From a checkpoint of a small mixture-of-experts model trained on Wikipedia.
Size: width 160, vocabulary 8192.
Below are experts of layer 2 (counted from 0) of a mixture-of-experts language model. Rows are named router (the router's row for the expert) and show model dimensions 80-159. Each number is 500 + 40 x the weight over its row's rms, rounded and kept within 0 to 999. Numbers have three digits each.
After each expert's rows: "gets" lists some tokens that make up at least twice as much of what it gets as of all text; "comes after" lists some tokens at least twice as common just before its tokens as in all text. This comes from a sample of Wikipedia text that the model never trained on. Tokens count by the router's weight.

# expert 7
router:526572484459491483459548510527511488476541493479518461504539464519508525490462493505496529468502514444550488461529545467512545521509444528491538542468447525493554534470470485472443514471513564558529509532429413502421533536481565587511527460
gets: "09", "05", "04", "08", "13", "21"
comes after: "20", "19", "18", "17", "16", "15"

# expert 63
router:516470574446392533517478504493505495564484544512535541538524498487526555465438457501562470478465582471480571523517363585470510509519432581501547529532472463499473495487534479527507424481505526483483500499499469508575511462503427536464449544
gets: "r", " b", " n", " w", " r", " g"
comes after: " the", " a", " to", " and", " his", "'s"

# expert 39
router:495542407452513498476574600521527488556543509510503529461451478499521449534525475486493457503500519499552511500555539498485479516472529517552511518475569427582530546470480511502487529438451561505523493513436474478545523465515505523413562507
gets: "3", "2", "4", "5", "6", "7"
comes after: " ", ".", " (", "–", ":", " −"

# expert 9
router:451477503555496529481533458502517529490433491545491552468507509454536590517487550445552492540480533523513529461450438518546448451482516475446490454548484490576429515529458525519553518467525448506495470480525472456506388519470483504523537494
gets: "est", "ial", "ical", " American", " national", " new"
comes after: " a", " the", " and", " of", " an", "'s"

# expert 29
router:448463562476471533581466444521493481502541504541559521407567475479522511508494483445533578496431481547522542481458476526525504467495516531490528506481505462535494483430486484520493486539495464520508505552509462516533475489512525580476426552
gets: " he", " He", " she", " also", " it", " She"
comes after: ".", ",", " as", " and", " where", " that"

# expert 27
router:534519531536483538485494477544558550470502536521504603490526541553473459585492506537480538427470468589561504498530490488500449527458503464503501518441524582527481475578511515552432465429477519548489515563480521494504545483474509458447583460
gets: "19", "18", "20", "17", "10", "15"
comes after: " ", "–", " (", " $", " .", "_{"

# expert 11
router:502555455446501465450494532517496464536527522509543420541510511520518504471575467475506505494494494485490485451562484533517558501551567417522499536491519519424434518481467503516508506491475506541480494518544432522547501593415499542497452444
gets: "0", "1", "2", "3", "4", "%"
comes after: " ", "–", "00", "10", ".", "12"

# expert 15
router:453545443458452457520456537550428465521576488450487473569521548531575509435486460525517483472563537501567467533552490452538495517457469461481526564497499488555561470469533409463459560498465431564476474501477547488431555485477473497503490476
gets: " S", " B", " M", " R", " K", " P"
comes after: " |", " (", " \"", "-", ":", "."

# expert 47
router:522498466477479494538449503518538517473515522514528453516448512496470466449478476423495533537520604500409544529486484541511460547486499536469504513462461531553451477497534556553546470459508429426496494499473447451505552540473467468527545545
gets: "|", " In", "In", " between", " in", " On"
comes after: " |\n", ".", ".\n\n", "\n", "===\n\n", "|---|---|---|---|---|\n"

# expert 48
router:551464495544512516442409516500480484468526523403562464514531457422579501480432528530487515496514517475422496471493502515447564485443467459448437579480539547542508459560521549481459487475526496531446512553452508577494475551585486465492446482
gets: "-", ".", ":", " -", ").", "\"."
comes after: "\n", ")\n", ".\n", ";\n", "==\n", "1"

# expert 22
router:543465504467496470509513569492534493471556552480469473446554466464485515428540499508457480537446491479434468536543484421542468509455511544533535519525546416473531500427454494504472495500509459503460553510448423515542492479532502538552550527
gets: "ast", "p", "c", "b", "l", " St"
comes after: " (", " D", " d", "-", " \"", "D"

# expert 23
router:487452440493492495506466468459506532490451524497484568533489498456564529455481516514483582545473506462494529546456502492436454493455472507484490453456467444581469547464499532448508489520419505485585494531529518426454450496524463523546483480
gets: " the", " a", "'s", " The", " his", " an"
comes after: " of", " in", " to", " for", " with", " as"

# expert 59
router:539533454505507495553488561508490494558494498526487471534487476522509476500542432536462471588516544430534521420479524503467513510486557555472410515444535532499522569512489527524430514524431532547544540489503527484572504411589514419564449461
gets: "y", " after", "us", " with", " As", " when"
comes after: ",", ".", " Ch", "M", " O", " o"

# expert 49
router:426490524481510490512508433500504424487463561516457579521480541503553538446550505383519479549523482530502497490500480505455470505493549385500508548532556444566546516429477505499494525556500496464557571520429482482467473481521482542507437577
gets: " first", " following", " a", " same", " second", " more"
comes after: " the", " a", " was", " is", " The", " his"

# expert 60
router:493530532483534524481393465477516554501600548414518478490482541529477533545500468519502441528383505568528499533563480539489490502552587426480428519470514507497571528542445529490501485573553551536433472513541459549527463507469491511497484468
gets: "–", "-", "/", "m", "ir", "w"
comes after: " R", " r", "R", " W", " F", " T"

# expert 58
router:504484551589442446600528468453572489521512495520517578498520477508537477412503482503483538507464542548545513522441541512545501528479590493436531457552507425490454547465477540444554591482525530547441524499541490467545498506437542444501515478
gets: "th", " p", " St", "st", "op", "nd"
comes after: " K", "-", " St", " G", " H", " g"

# expert 46
router:481506441471473491472565517473491528485522547601446490430461526532463500418544553481530525532537511486520482475600538450538533568487515462514511518525490473523509510475530532532592521502546553491408431494479520438472547530482532483475504531
gets: ":", "\n", "-", " /", "′", "°"
comes after: "\n", "-", "′", "°", " Location", " Born"

# expert 53
router:479475527538548463517449469470574445577444486499547519422483509447462526500455431457517465456509551532506486552483463518465513484508553439577442591526491493508516469483507481542470467575423462471578478417504513507467541565444458542496448504
gets: " was", " were", " had", " out", " been", " made"
comes after: " to", " he", " was", " He", " who", " and"

# expert 13
router:486561464518486476437490523473446475441525506505438468552509519523514539547459611459537516515456480551498560483485478464517498505549473545496413463546510470517528500512491460495507485519421560453515524506483443519470443497468505493551493503
gets: " A", "A", " I", " E", " city", " state"
comes after: " the", " The", " a", " United", "The", "'s"

# expert 57
router:426533483575502509515525536553451587582533498540509452493496516485529563529503523491512470492471443538507493502553531388424475585517467463462503511457475525454523504555482553483472520480506510506501482537422547542502507522521442506465535524
gets: " |\n", "20", "\n", "–", "19", ")\n"
comes after: " ", " (", "–", "0", "%", ")"

# expert 55
router:503473476459445469474560534430563550516477466435546480450458491472461578504454542571509455505484528496474466488564467456530456522505538449498539484469521505533485539408439463542534544460450528472507548527454539469553449520515547460521510442
gets: " |", ";", " /", " —;", " •", "',"
comes after: "0", ")", "1", "2", "3", "4"

# expert 21
router:524581492431593462506486522497514455563488496520459451514492619517590510485480434480502446498465549553529502430519456506523545505468442538468481515475553439493482455510508454432477527510466457478460572491521500422566453441454434526552463428
gets: " D", " d", " F", " V", " T", " Ch"
comes after: " \"", " the", "-", " a", " and", " of"